Experts of a small language model: vocabulary 16384, 16 experts in each of 6 layers.
Below are experts of layer 2 (counted from 0) of a mixture-of-experts language model. Rows are named router (the router's row for the expert), gate (a neuron's input weights, with its number), up (a neuron's input weights, with its number) and show model dimensions 480-639. Each number is 128 + 32 x the weight over its row's rms, rounded and kept within 0 to 255. Numbers have three digits each.
Before each expert's rows: a language model's description of what the expert responds to. This comes from a sample of Wikipedia text that the model never trained on.

# expert 3
Description: Name-internal letter pieces. Mid-word letter fragments inside foreign personal and place names, especially Slavic and Romanian, such as z in Krzysztof, i in Ciubotăraș.
router:130136157122083131149044109110143160136100090126171048138172130113058165146125132083127156092178110108147080182135134089123150085122093084086105135157136105126108118114148119176107076107118200160144146182178160077134123111157143150150152131105054116173098128130029143097129124075109109088101116107178119147133144164138109145176116128132144151136161144114105049191132116155108190139159100181120130122088149097106112086095074115095091063157110141141176167146133116118133135129091120
gate0:094114117156123127151056148091108107103140098152102100089117093109055124146160105069131152104153166178099174093132097158111166152133117106120135124148024131219155092126150128117161121135141138110136133140162132113148179120208080171096119118159122110171159142150076134187077173066146091154110124119109127099089172157100098114133115126139179133107132141121117145111158109137180118066168187139160099148155105118164053175138087093065127172129150137140139146082146121103086082126163127
up0:135111098164104172137110069160131158167153135101143132133063123155111211165130167155146163124132130183114117142114076102162118199133211133153140105133168153108128113145177099164150130119094126114143180144117149128155117197115184078129122148119106151075144105149110144062087164149171152126127142111172090085164106135147144090211142106115103117158135117142096141173079144116088184155112130114091126159108121129125156096176067136100134078111088078119155126119146139122148156079198097
gate1:072055097093113092139157132107149157101152139163139110145154081100162090140139067108112038138148077081172144082107104046124116118113115110142119144135100162139142114084127108134094133164174121049105089147153161055174092154114127134045135138084101042150113143155154142084122148156068120174190115155154147122120116134212071135137151171110134143106113160155133177096088117130119069107104118125111090132133135134131071116080104133127149149138115117138146163124165148183112120123105132
up1:157105101144144156106141153122206037097129160179135158146169127143168091083135091078120123140154118124098093147164084083132128170096134127178133124229121131129141123136169139144150112091124132115094163092119171130135103100156143150115223120089169142143096117118115185129104076138119090144154115149171135118131095046112171132133104125133151165121120127151163119113052095124144156173139155134115154130137125094137120131167141151085071116120132101147109191109150093116155127086134148
gate2:148088135133135126132140101136056100173114124133137086123164090161180109135225088142092109134085101138153147097118161096161157112120124171134122143110118163198139112127089158123099177128080178075067137136073178143163151143212067142110137156122138173129101131135135095094123111085131073164073154192023145180134143119125072133083118108176128120128149100139177147123183111110126133087119074104093093136142120125157165062098126071177113079159162132105150102145140162098146091170077137
up2:136166130115169101145138097125130128141039084136113126098090148147122118128108140125072118191098164145127120086160104111087117147044075135153164106154139190096139109155130154098127089192111132117149073071128084091107136140096126126150196118114146128162071127144099125118224067113106155131152109201147105121111185156136174152119170172123134113088159143111121101123102197115113134132130110125148114076115159165119138163139110130108173110123134159143141139166159138103126143052076092
gate3:162108095144112127105122110105111098184096098165187127142121156148063155087087105058148175139154178098104100148090145134117107153140069157179200097140121115135129087092087097093083166087133120148151095138124162186092112106150172125089212133150151124147120092148132167142162092122142103163147079140209090181093150107180126134126124123092170084071181108079168123052099135130138099111162154147117147124178112167125055139177133117198130148144136114159117141114086110119111073191116143
up3:173151131118080088108154092101105173105078160077120128120183073130100086164147137148061089159155142136155130132114128128076135074052071073145134078125163143113111164067089106139106145093095129089151127155150146107200115137131133105075162087089138129138097125124134108142179117142148134199067171103120096190164073096117175112144098113171145143145128128069093111047149062121124185096112125166081110145149093107099081053093117168142118143082107071121178135137121164142109131125160164
gate4:163106123069125136146146084146115135132134115047179060125117066139086177094116150101140128060137108081131131170146125185100118113140135111118088129156133116098123146139079218087045089159144128166187119124106120152056179173163102121114143089143161126155125112200088169102078117144158148063145122145169132141157167114135113159107174115121111105155090080119155144144140110148129139091124126086099137177159077105097108152158148142110133158055097088185086125090121124124126153197139120
up4:111106048113125166143118145148155118114071070121187106207118131124144110172110143108124081151111104073164099161132090109170173097154142082097145086124185090135157107154120171082122111120121142150192167196100132079135110099119157141141107135082145123058183089083093157106129092139140110082130168148126121147120110119154124119092185174143145129178048123133136096089096156120098151099101110123162127148110181106133133118132132137101143160127177140150111130140126102127063137085116119
gate5:144135127096073115148122103115130093158109168108088099150083122163079214072134077138144128135063124172056117124141093103134147104073123143146082119114077043072150114138109173142151092079112094125150128205120141105184135075185091058148140151156146138106081139094153134076150119122137139143151154066138137108153100126072114088139138114134128156153116122101141183125158143111096151143172142133164140141120105083141158164133122111107105155112190180127119105120134077167132090110078178
up5:145106134125138127119088096172126126140110101128210129149140102106111106147138143086143154076142112105073150120140134173091161073145084116114120191116137182127204096198150169142158141175159151153130098055102096065135130094146160130159120120063147131109165127100122172106132111141177125093125139043126131167108044114160135120137111062107113121152126105147183089138155110119055146135099138140124108109068105123154118098123109118188084067121144141113103119144148102120076088146135151
gate6:133115110155149158116162169106134141187173122129123100123128170150161142118130127125079111108122119078112116107159180126111128139110113078128164157185075108137106098067170126176059090141164063131165077147137125118104125139107105087139141170127057136159124106123126169097105061155145162155137054176100152116112124139198092158139142046139142132112104133102091150104180134154124090196174106061149122155158143144164121143164126143169158106181108138168120152127156127162143055066142057
up6:075202111127064162140098165091130138130125144116009165179173102101098091161121107077133126158071103105152115191103105128149127152128137149088069075164082133106105128095202147198116150166164119139121137125127091121165136100064139115136174127152076191110143086119126101076154138127087139146126164172122110148138032112146141153140173137142079136158110126102136122074112154167119122170102184147117199105117144089139115081135096118099063139119223100142174129151199156130186142123169197
gate7:103071142130142165116129102155052138138097152129127094183075107133107150158131130076159103082172149074169149173114134147078135085115150155102158096140129088086165129122110122164114197088146107177133191143127151104134133112153136130191170128108076134105052125106119166144138109182149140155139147105097146125140141134122080133135155097108133213135110087117114117160131120137141135132074176058116132130105144193088157129115135134175074202102099111163132108146109154109179100139143133
up7:155148093127104138151170130158160184132127117130151148128145103139059068151122097164158122090153113122154148127208099148149156101088119118219114123127062166135159123064046129087106078147155120180155117112111139149086161211153068102115117084134030160128132161162077115099111094086133116146156177067114111112134157104126173065135097136141138102122132177150136145156096151127149113124099055130154138121078128154145139145136078046109142105160108125147172145137100160099142178189150034
gate8:178126128097138111127153111156114107167078158125133143087145132173161124164132112139155126105099120116145117135142129135139113119116150173082120080165147099172111158090183081108098130232144132187083110118153113084104106131127145203162139168112151172102083111111117137140156111128105171103084137180147075092124121140154163070095151145174140111184094154105076104102102064129199166106073137120178168130158137166170159101134145141082166089101174104119189102121140133118092108101152091
up8:072144151133158216127106112140134093154172124188143153162113129089109145086157130129076143110122140126124178117144125090156119080222115112101158163139132114098076126096112132113139147120181157125118104088041135135101129144131166099081144109121111138154171149111150127163123181170129150123147142151151175133099138115096119132160070131113087130117170097078183152141140101131112126135153120152148132160095080107115118108074141176122074189115080137162116143169077113178140237137127103
gate9:148092179188119093128086128127122134150123115085194107171127134090094115093179098089124144144208135166094063082125185115129134178124163162084138140114139130123149096132140131170124147100180158145122123172173142119171128147149097180100108135131124138126093097130109138113127119142153115161034077110131133132066186160116146164143132079136116122183116111090082104173189172086219159113183136101093133086141085098134127115108124107149139141114053110078043090113167116141157145111147119
up9:131137144136084154126154089123182131115071122086114174122145147104122103083161112126112094103108190126116158093140136158139104098098077143181135115163148171127148142144146195111102089100147067106121106074197124133140123151122091128121102144184209135122161143115188089112125108113120101167119165119134139126161123085162130119136107074129133147136123134107136125114113094099100169193159114048053125096189192101161163139105161139104127140126135107136174163164124137173167120178200078
gate10:145125117202105185129145098088029161117076165176078186039067091130124102158132213146082109110129213134148119126132172123141155095123137121102180107140136102118094117175132157101073089149194117129143142142118144135142161126122082089133061062075150106151135166133129134109121120111097124206069126192111074115126160169142085124149160126123140078152123148112094131174087165141151167147091129155148090117088131128135109108056132109132116173146141118158152174178157141129154105152082158
up10:106137110165132164171093102073069126108157124128139166169153126148118161135197145041063124143166117116124137109100156121112129094121089144046123153147152170129150088137114145116131106047156120125171146165147133147124113136144165048161176092113195106136154130100142139089117155147122068107122109175115095135089118121080112154074119123189115182210141130085030129160090077107196143098136108138110192131159102110074116132139114117130161165107053090165157108128112077092138156129144113
gate11:063154120121142075157187123168135181109132159076109100155137182104146170145110148038131138146188115174123177128139152176127107167102178104137132126128064072165182140139095129155140090139139119110106096103104112141114090195096096143076143086106078116156077076115123128106205096120098154091112115100161112188173132137145116130114149132143141105119143074149148065094125169154123148112130155152133098152118169179165167110085218075071157124152152151103126120139145143166148106124096103
up11:108151120143157120145050071108144109138114183165136115143115064075134128141106088121112135136108128124141121213139109149168112152140158117148047126173120085138157157121115117110097124141056087106172162110149107171176124107122140131179172151134189105138066130121158090140171065130127094141125138144172132113161178149141161108168145131133123173125139155159130136093112122092179166103111193112064152107121138139153139141122113163085138187141144078122135082143109103141094163163085122
gate12:092094122111156097123142156188190142147100153113167173095146176082146111104106181149117094093133095124167097130153121150161142136182073127155068145160120114113129124159151134169145094206137128133170163123160086168105046159133123170112117087084162108168104169195092152138155160107138130085105130114098114145096118145126154138106192129105186134152063144104151092134193046137084126130067163007172104107120147088134108145140119109077107134146139140107152122084106158111197094190166123
up12:135123105154122132134083132100135164158128164138179121128131154092135096076165135108115168198120119072154132131093135164116118115116118118120107115104074174101115105129117170076119115095121150169130154138109118122145163087113200092137098181159163104153105167086133135152141149128102136196154090119169130155145147138159090162135192117083128176166112162106049044134118151121143123154147136054116079146144118163150127119086176081140103103133131151115088153135101143117126147105125007
gate13:118138127168109101163152089165154167114110187127129131163156068060147126136113152159085165183107179169097084111146152175143082179122115081117132145137101163100151118123121136141154142111133122146147102124084139185112118132116146092110142189162078137082071083070138111056118161146117095132148117203127070167124115170041108172066149162107174134141129124144104137166124170160135075151149086108094103133146113168126138176072144128144080099114117167165151076105104142153147116174174145
up13:070142161156086147082141096135150151129183090127087163138156085132121121131116184085129147145089104082134197119134135165155102093138171137192122163068165118110136151127170128162077098107100197160135125169131164111115127164118138188143124196129069098121145092080158063115122094148153177213115127106156119186096132149171104190117164098107152155160139147106146126095140156108144134126109107087148098140155148140127118181065175148152110106139128153080080137138135069116133131139104133
gate14:098118113122054140142099182146095229131142130180112102163130066096147121179156167144124118073219162066108083143129135108139117158176129144172152150169077047095189153141121082131119110179116137131115144182172122142092064173142171114176123124116127115152153170120115170157083109122079081101111161213146116097095122108166133130140084134133159159141193137183153171094198139161085141103121115139071122075120114073137133148155128162184118098119137148152139124176153122143129136114172075
up14:093142182097106168101091112133106109105152125133112162177097067126167147104109115114163195159158190085146129128146112121091162179113116134141112124084102097177144133157118144171117095139128135142121185157147152128105102154209147113097024109118147080141094142157212111134104103046091106131126153090110160065118101103077125081115148100156163150130106093157154074148095153158133137116050194137184136112127119092203100140163130133154148149145097164124145139090067119146158080090109101
gate15:119160140096107112103148135091192135081201125064058129133107213161132080159156087107088120175163093069111079154085134148211101141175164109102140067153132124159173119153129070106101139110124116133106185194164165106122105155136122102072194152097123126100101144155199186150086119108082127079134125162118109110053126100093154156096134108183154149147163135096097110167109136140166145073105098168187118107118140190150091166110185109078122087056110160133122129044138113179108171137105156
up15:153124143080091136143159113170119178160180155075144064119065174161121105080143066116110160119163148139108091148129116178127072157122119168138148105154135079049149169140188087182139121107125089074065111111150147112229107059116139111168179110149126082094106125098153136139158122131073142147183148063155096085121131130096092124098119119110129182132130113118130079118145126149140122119157125089211132115083082168130102139118116101109154080123080167150110136132125161170107106132139160
gate16:157094141158142130184108151121123065138131104112124130139094098184125085134074177093138138138162109148161164114148127101157172109075049134088098121136110136098135170123087108126160125109091146122130090085156062154147146124107138102105126103174141163092126099116110075120126104167115098127162088017108168159094115121127169129133107110177124154145174177114151094134133101107137091063112150126162182137144127144126173126109178169120104140136167149090148132093125076150154092106149139
up16:129103122170183158125101137089123164137131127117161146128067122167197092154167129070118135077171126121139110145154158182157081139155096162136123137117102104153115113139129113096101150092135136139122139120137126065124141121134094152141084089157149107150146040133048126126102082112174140119138120131113144091148118120187025179138118154149115140192159169148255080106142087130122069138067135128109199155152116164118155135130099127178140119114157113122137130160173137138112154131140165
gate17:124106155089165223121076032150138151106108133111140155135114163135142164163155142141077136075144133096082123121093129146173114184151132108093105125072107121109162131166065116192107110166180143098096126155160122105139123113164150109159127108120127094118067091186101106178141147093134135082151114125137130098125162175115104113115226155139087206094138180118164136166143072133072117152127126142054139092099135141168175171113093113182132068109089108128132101144064132099116106127116055
up17:164105115129040127111180097124123136081083120103122178210110137143141107150081121124170102129137131084173108116110183080148129195181144132201188142120087119124175147191101102151098147176174175175145063148119070094115143092078079172141123108148110160150089140113162140105166109116164116186150154137180119077091128200148173089135091139175143069132175109077151088124135064150117157167112114125120107144122157117110136118166171150056145154144113132126120101165101139144093122140100149
gate18:155138120193164165077059093151126189154186165113059156179149092109112163103159123095193133158135102148089146130179121130129096142152146131161105108072142108103099114091119147152127149154074075177080147134066101097110126083125195137137124124085079117143171161128146135105119099090139145093127111134096172173137101100143102120125136171071143106156162145124137127127137134142131095130099114116096115129081089141139113105053116125072159133116130119156140124163099144182123109130122130
up18:127158169157123139134135107108087142139128158123135164140106066184199171118139153073090115097152092144134113098148100103101220105104109132115154161148174141132088201112126132194115152074153131133177126171167059111146163107102100202116145096175109104133207138140123152093093173122116094107137183128146118121110169217083143080122157111135092130161110164126149156169096163149120114159219120121098155164138164146148128143089135141091142120083112196192177120149095086152068152085100130
gate19:154092100088145119127155150134174154090121144127089103158139121160122107098136042112145171166159105158131054162118128129150141098210083106091189111095122123155109139129149144088105147100122106188157140136178192088176118137133132142106133161149168181099132132132149151151104109112106100122195124083087073108106158129105096149072088140150149204157146153130138138115163118151149100161132108134112132187109138173117061121127157115117109117123145109098136123157156145072099100162142121
up19:165158171154176137159123109154112122118122072167129123129177136177154106158100143158154110122150154156154119099125125147093129142077169085197111145136145073126166100176097104126131110116180129149221121132110121173147136161122123098080199130108116112127143092132123103114131124116197118090170148182154175132127123092159151124154137130153134111112169164065164148119168114168154063124146090162111138111134159144121109172193091079166105148177039137155089186152137115153152150124110126
gate20:139073116074118129123127084124133103140135143081148164145102170140118124138158132139143150125102105155163154147128138159114192121100113127113099142184188171162128113132127130140184089122191163114167137123098122163106128079134182110169137129175114087125125127102072155125096194155128158104096115159129147134121138181072124060143094100096170108097041125143175177155103100188077144048080175110123125127108129110075111129158153108110144186133117122105154155137123121145145081105151091
up20:164138107064060154083144070102084125173097118111135161128121102178153164125190151096103091057139095117162124116097104101168111183153120107145131111172188157125133155107075175130108131148119159158149129120171147068111158176117209125170146119154141136070176153161160139134074179092104102215167153108144105113142104098073155104142119145144112108102130087143106101155137135161145116136119085121106205171095147102084179135116096076130073100124117069115189103134139116143109112181185152
gate21:090112158132068126137065187177138141131144106157127148155129109100158119112177149118165145154164143120133138135079198159120089116105097108109086186114133180188102117117200119151084123089160096153163116101113062133159141138098138193142070140182109118116106126151169129077135118121106111153135140153120111097137126113099156129135220088121094131128096189126170143128128098149125090156168150128112152181171120110145085101072144111106172113131144164136137160134156132091167148136168137
up21:140158117099206147122072083122164087136096163160134120098079149131149124166075141111107129112122156202155106108106184127113134153081065126176120163099138133143103144134146112125207161103150123132170170177128079169131147131106155135148185190120092088187134095095189081140169146138114124148146130121129138133133139146129091094169126180110151073150135113096107140094172072033174117059114141106153118176111118100138107065112128133123169130120160098109073145128147101104095141038133104
gate22:152176214137078088106086128130141084113143125087093144174137126161146136124109178073153148088145113119123111146136147152141155123136247183131146093133113109163114148179107148123126092121149181131171141112155131098190100202130101074214127168081149181064103119136146160096095140131121025140110117172157171124118120126149165152170096082081105138089087142127092117135146109103125094091116118145123140093161128105094124155203127146162130165118158089150151153094131105083072073112120183
up22:092121140160144079144205187178095103155096145151138106142108185147107142179140142105070126115128165180148089066133122148162177130139129148142112119141120126115148128110163182084119101116125103114116133100201094156113079119113102154059126147187106054164148131117125062171199100134139196115086145080184140123078113094180144089152161197134116133084079102084040088110139182176101170179096138140088144134079103163149151105110100166111128136127122112156128161058108170088063116116110171
gate23:130123113066139131138102145151127093033113156083131178121146098101147123115188165138127132159102111194132162102151203076090101104179152092161170075119178134151115105087128070146142121153124105091141137150125113148076103072182141153095123136166134137124150093160116130211108105111142151113097116127150135153108113108171143157125130144106131138141127141134075169139157072139098074053186143113144150077141176131154104115150125087151152127069133118142209117120123156198144118148107144
up23:097120117140079132157099147122093122082139083114098120097136137153137132122119129169072159122106117164108154100121095119149097168108145146115116074157095066093145134116093173156110129058107153141093153110099158186126097157123155085129106118088126135059103128080049137114147153154086141186108155087111126148080161120083066081148081144098094114098107133143188152142127134113106142174046171105167179143088115121135074115176102174129091111087166106113100101119069085061097200096109129
gate24:095186123150110078079108097130074126109122091143125073163130149083126109070127155150177168135148179128158102172105122096124185129202079189115172145182092172093105143098131155116147138184129111117124104082109140115162098142086101086137143141101145151121143189136148127124124045140122206096104058147145084167131102162122044117129105131137121169080082129162175112081147099137124138147054092141118159124118097133201105146103120140076189089081112163142216127161166115120129108123138106
up24:092155130134106169131126117152133163146099092148145114190103103127092084103147103163102188151099179078138131105164153147131151124126146138142105148141213154136149077095154194179108098130160132111088142122128109076165097148122140131151113164190111083079129165081149096156146118123188117105096186093103057079151121137068150117106123130193107173126095164149173104096135096145155057164080108173089149136068108141126159144100085150183101130222164148152198146154119138088113157083079095
gate25:117116179112132147195142120161143104162114155158085135176125171157108161140217131125145206129185137193147159132127159187102145162076163126073141151075183142124103158178081104118091131158104169149127096139131127009107076065164174091115100166122154108116159136128169135122157097149135125154126085157161134115086102149111131144104184175117204112084183112105125128141078129127131115150137148186115115182133147154137135146199178119162127133203115116090125145152161117157108059141106125
up25:108084137122125067132145097113133096125142107111159145149105132091183153076147204108191114155102105110126092169113100180122113123129077140091140140150091157076111135161128152128179135193145164099156146194151116166065144106152148132142202145201146157127115160158125108108058104077136162115132133144114121131121190076145122080152096096114164111169088121152150164154135100177108139144146122157108190092155158121123117157131094186095154202121153137161102148148144116081117132130114179
gate26:104112092118138159151078113140139079128113120122167158141146124177118160047092131126128084166131142187144122174119110100128077076117186133083124125102136151088056131126181095117117069119161095188079087095146158106144109104122100128180142138129130138147092124134166151133147098138147162121131176094118127107143156125122109167099115142116135171142105150122137156068096090146123171098108113173191148059143161120110110154145147139135141083091184150121059183118163079111017122117108128
up26:091144120065170146121151151118135116101094130058135146132118145090094145148162133176127094095111166120158137124069105197078106132076058125137117163206131095085176127111168119128133057054153111199131142109148124098109168079162125087134149147140154091103147129125141035132155169117102120170089127146147075151143116153158128155140171140088130141181114096128143107049167118103105108146145121099186129151088115181111123154173119115173062114135095161142145130126135130150103175119136150
gate27:212096094161149089124094101104140148123068076081112138133127145053112116098119121146138129131142128162080092049100116080158147142127170129157117202156126136092144087063107092178173111148112183088091153108115124140122100114121101115137130101110165117161071102159154110135147149176130130153150078048179131202143104133101145144122061094096130081131123108114105109174106163144115097087095104137077118103095180123109149178166114125114085113141131133154079151162118093142129168173140134
up27:116113115169172154103170109129135181138107074083122195107106145135109164140074099096107156147152112099149115117048092144158169129155126118112120142139114093167165106088082116100128156135131125097125125057198134084130095099146113105120146188081173146153146084170152095073150177118129201121100162118145108132115168198130141110073129120163161144126114073147124073147131113153105158152127093134152169161085094155158126184095114146138088091138119144172146134105098163117141101093179159
gate28:113182152144111134122137103088152104098144078157087083092148186163132112124142183143095168158121145150139172143132114135121108121127151114087139137193074153136135111154113149158174153175095130147139141202172112145079134127123176162119110057202153085181123181199144083089080095096166062139147072078028112116117096164136133107175166098120058099050130162117113106129121118107128135150150133167086157226089083134112131147135143122167075083130117151140153109091098142139126134166135163
up28:121146187146160140206116128123152084175143139121176103175112158068100104141135110119066166091100165187100110137131105195087127150145079130112132148127182137099172133147139141112086139093159142115157111136093101117114151163232147077131129086132163126133119113133149118104100081131111118118115126127133094156143135154138142129151092053102097114131149185193187141128157126145148108090095124116093091068111143125123103053177142131161137077121113054107165060089177142158131103134129142
gate29:175127096132093058140112136057121127127133163137144134157104077115063161169119088138096102195150120203160149141141135108137161133149168110139137113184041138136102120136151101148156133095123067143170147072149163106121116169108062088154135138157174164115162173161092147181135204120085120108102135099114148088067172117099101099138115130149146077128124173102112124149156179099150143129137066102092119180141128106082092111075137097181148148108112139121139104104156169092085141124143074
up29:126072164128148144125149100095155090189144143140065120170113152103183174125141085137059153131130126145143163092129161130099115133154150090153091104082136145107070165090143136142149122089109113089084192134172121142098120063139106113148082111078198120138148131116115135129091125122088074150110087153114126072069150136163110091194105148145126180161194172154130085110120127106136132210177071094137147136164175072128120160090155089108143096130087138180146139097117094112145146013119131
gate30:197150128133167133134103140138130056147127152134145116085144133111077088143145091079139140133123095132178155105145132154123132132148104137126142147176156089097126107137172128146078157071114156124073172125153149109150104147208113111139084128074130093106130067103064135094170171153113154134126148140079122135137113150090143165139103072114090088084116115112146114098161153095137168080144130095142107115116114145128134129158240121085136091129120148112074130173064153155127130116113189
up30:115107143105099126133100081163196166137087119123143176148124161136136128132044115198077150163087071116158126153153156083125068113114072070113162160124160130116183078144152090153121089108161126160099162101147155070144104123118189112135113101101191193190117125117112101131112163111089145160123117159160118145169163109104146155164096139159171086169148108208102094115097117064149091119126115102090128071075201141163116086156151099096145141126128144072130079113179182190104176139106183
gate31:148142102138124063131107157133184105160094183143120147050148103102139064140164133132131172136110130101136094122158124138076204102177099063120119148118130160110170082094088126147149104132104142149118146113129167121094144076162174124175138126167153105140122186073093121122142119159171120132153126099146127116128144152143162118177173169136118115123095184168147129146132125124126130190168065076124135070143102072104075132138132083167120132160195111135180099131121102166146126121155176
up31:116105102142131075096072097156144141025111133126157150131186135137161079088107068086096101125123141094106110117148123169132129153162125104117174095056171154104137104085114098115169156124111138165106108129131158112061146135153098126169136064166082134081164140043133154125183144152142130121106150105121089093123126179145140115127130147158108104053162097167166122117141173127153081130136132116083141129106127113156126160168089100120107116144146089141154106130122110117160124122151117
gate32:148146101134184139152117128110210084116162100100149193113124181119153119086129158142146155150183151138141118098142090100116130148106146124168129112142156151122061088146165098087129139147090105079139157176124137115153141138105101146222115066109086128178142114175095100170138134163132152179123112119100134203069117064178145153139152102145098131074111127092159125148143130088117106113115192106153121158133125157127126109166080127255129126166070172194108093188162171189171129097126131
up32:069130144116099100132117146150176114116091068081139054083175072105101153133104079123175144138136140082090105152104092148053166126188139151184212159159093136117137115097132117152141177115180137141080110106102177163085102144094120130124142133116108162141074100152126094160132110081106164145148159115066154182167143101067094163129077123167098093120107096081122142142061117169158134139121150137142135126084121117159148107130091143108143165122104145130185125165144171093160090176114099
gate33:185138182085054140066069118087149140120127129082094143127116138115139113109136076117189141144151143156174132117146170097131139128136110079164147099166134131116111100135153097165178108142125134120096128061114102106096080126159102167170118165100116121184176157102115182189137089110136099106087096115190146134027123122056146103149055117142114146121122139145195091129126131180147173109111173147088143106066129120148118124152118156184096178145148164154136121150063176130122132063114156
up33:128151152108125118138109180105094119102092152173091150138134111081104190114120132107115130112135104118085134158098147170035111180124179160165120128089130150147155116089120122169172061108133145130097154111097103116123145154136078158132187110090149097092163255146141124142125180117114161163173180142164167151084129099122096128108119104129090144089104116131073124166186137139080160147132094088088161137136112112103137086113177135174153179138129153154077073142136114077119085092153166
gate34:158134096133120160081111115147102205143091096137124163167080161134087082156086138119058121094084110138154104122128120122124108142151138104062092183096167146132154083157114107134114160105126166197133121101126172153116095168174153140105098147088132153101166084150075096118099090141161116133139146128100018110131077120134107169112135120098118223100209162108090114089102101172106145152103121155170113146136164198146156136165095122187145077205078086129160133053109121136102145085123149
up34:148098129127170178104143136154208116071155119143092046145152103164177094096080136090129134073128117066132122161139133088129121111169125139112117113129167148076136148093101136180186144136110092096143087131163179101077168116098173165098121125164156093102130170110117160121167126102131087090139127138132153103095149114131129126121151167157143067163135166105171174113079110142156102120143154104117181123076119081127134135133172115081124118103105174183087112115073144116143201105094161
gate35:086167108097057130169078138121175114183133101172090129136111091122114155160091118114172141063130137096171151108171162124168155044196139088116093078130084182108191168192153090137146135152117177205176125127122167092204136199082159127089177096099153119066170142086115132118148114130128101120121087111118112060128125147105119091140125131113091141090161089109113056142197159123160127105159096122097122153082139111122067163107144134086153106110148130157135127149151178130136137185074117
up35:091110191112085115149125135114137123117177135147088165132126107138084107144106094088123167154108077084129157134161133189104093107134128109117167099080069155102164155167089087196133092182105117111096111140171121193108116072170130169159136114130194165153127138174157132104091083044175056139144121109181149122120111157148134134098058130094088161091117125060146125105132147124109097143133159123140210095080104089115104135158117108089093125131107079173100158144120108143166132156098124
gate36:134129117163093193114107125145169116123156177174111116112122099100086188047169159107107117168131130133140124123175153102184116116119107153098150156050137118140141138129143125137132090114112126131122092118162092124157108118167131112176110111110105085133090141096104118100158131102116200157163129124128109083102145121152139191138152129118133162110164123207154126104162172144172113072175158108102130185112086093132176188162127119114123127148120147168095122121109137171117169114109181
up36:153076128154168143209114096188156127171110136147115120152100092096093119160085155105128128127100178142097085092158109156133146139103145106149129091238144137090110153158105154113143142155071115103106171168146134097116164111114191166141121126098157140122121158164149134127138128075206151154114148117111216179108131114130106137061133143093166141142091182109195114139095111198118133203140121087103148124144116137143133147105158127120110135162180134132132146161155133100142149159174170
gate37:075138098182146127120098152104088128097181179121117100127103079159113121098118161138144150149154050137118180199117099152120078106171106139142128193149080123108098109054135128165153160135164080075130128133095130024107109153123081157165175184126145097152085107105127105165108075084191101145115113098117118087175146137133121111198123159100123117166117182177127075091103081147126110183056161095101160161068146145106148164161101131151122163103170130118075109146081067148107072149126131
up37:135084151107066128106145137144137088156129087124133120154083130186088127107105159088074162141095125110125116147108130088178098157119112150108127126181131116130202131117131175141121112145152122136124114078130130108134138101061130107133168139121115119119104116132145121174122114071188121048128115170135127078106122145145085092124140151146095124117080141136132117053144128137106118137128081171126142099193087127093112115115142124115056116202127112159118139103157131172139128111065138
gate38:209123152133201150174128088173123136101105120066095093094107136124106160175146130143095070126185121133191142108163118132117068088102137107172116151135129151118152146161166121155166126078089163107108118146149151103123132142054105155117118094166148138138122117192096120130147094108157061131153121156088087146136097207105093120130084176114109153160138152190118178159107164105136143109158067124103170081118117142153088106141134120110094090140122115145145124116140132185060113088084091
up38:105113097108138131116151134142131081123144120087065121086140156118138108119056106106143122122117128168128080177164106114168106098113158137079136145112058145165116132154072059136174075089179129106156142177118136126115158153127064133127168128120065159115153137158161063139182124131157120096183058102060131129138142067117136133130116125129130191134154159136172123117126141160131116141084159133135156101195136162136157115130093137118152182089140176079107145150121073114150162101104164
gate39:180137136142123137192093130079164113080078073114168124141120106089123139092148135112093102152135228107155110150112159118137111104124103093136100120093082159152097138147136111163116142119141112169160094118174098116151174103152146119109078135126117081097165151119116116182065159090121163076149127130217089120163138109114155169054163071083195189134128082149119145094143146164163156125147097122103125155136201146171114116141135063206077070101147152053132098149157090102086161152153118
up39:160107088133098158120141116136136160084126124138105095147129166133122140146137173100086183159112176135130115131161114122149171110147143138099123165143153107200132139094130060148171093180097171175112143140101175097134100138153119119181091145089152140141114100175107089122129133126117110132113118139141154123144146098147132166113137156120156159134165115172087169120164173161142122111172127079104088110168119129065120133122184204130165111126097114135108103102084154124134136112125128
gate40:098136162112160191162156129116093143132074138180155153096111083123097118144155159074127136180138160084116133129123190145141141145125124142161179115110106190146145098138138210179150168127191146125174108188139104183161091150107167092103106145188121103152164125114113132136136142119134170177093112113174123094130108133078165103156152168169136190134121200178147150095111101128074087119133124150042107133126079157106113142168124129190086161153085137118167134165139157169079104185146090
up40:134116136093132096174105141138133132077127131098125169131131125175138135123124066221112122168136138077144165156087105123101169145100099138108128162112170142156101117198153104133153134114141109137150156109123186146111118123142087148162107142146145152191125067140139106126119181155116174132173116177144146141096089131106138155135119109167152209137104115170114122085162159129120117159128109104125123135154153120177095124157109151089159126120141191109063090113078103130127146150150139
gate41:056092132109147119139144121122087082139098101157121164134108221202098117151096069100141121137160121174139151151130160194069105138160080124071140162152140057075129131127140125101090100163045110066100139150183122108152132091168144111098130151107149166160159122112167163106105120140133137108140094153108162149097223150097143155113122100068135183091174117135108122114135069155107123125151091116147142154142113053175158145156134197138200135119133112107126121132113108131161059120177159
up41:153153131117119081105144128174126145155168130091095168138148117106111081156149107149125096145159114166128119082166092110171100125135114092119120161030135156182129145104131112119126111110134120068194095147154082097154154155102180179103102142064140123115191117092110145137112155104107122182120119104169116116143180165146110150132081113099179092109134136107137112124114109119115158108137138170140113128148124090108163161129161088141074151174126138094145151064141136050098150200083131
gate42:188102109135151168148041073117167167101101166124138091110119101117090127134109138151127123167114136142115109099101151133138114131148129046099164106148098151092116184070101072120153092120178173108109081181111118113119143143149116167123162147140117119112096150178013106149152132167156095108149086111142144136152099131162075128120158134166065179119159146069133119083097072130140069115121138117127166107109164123083110078121139128117103157174164124094160117187131103133119108099114134
up42:076090130103207135209182107122086154138175093131116152102165136147189132146114139097118095133100141121091120163127144123082114159128106111058172122135121152094145131162120158129080100139078123123149143135127117195148128103079094109150120106106181115103103088145120128105122143148128083188171146151122161128122118113125126133125128148109167090119133142185123116139169120135135006156148148127106109157072107143115115161131052119128192152160079110122137129126132125182160178106113097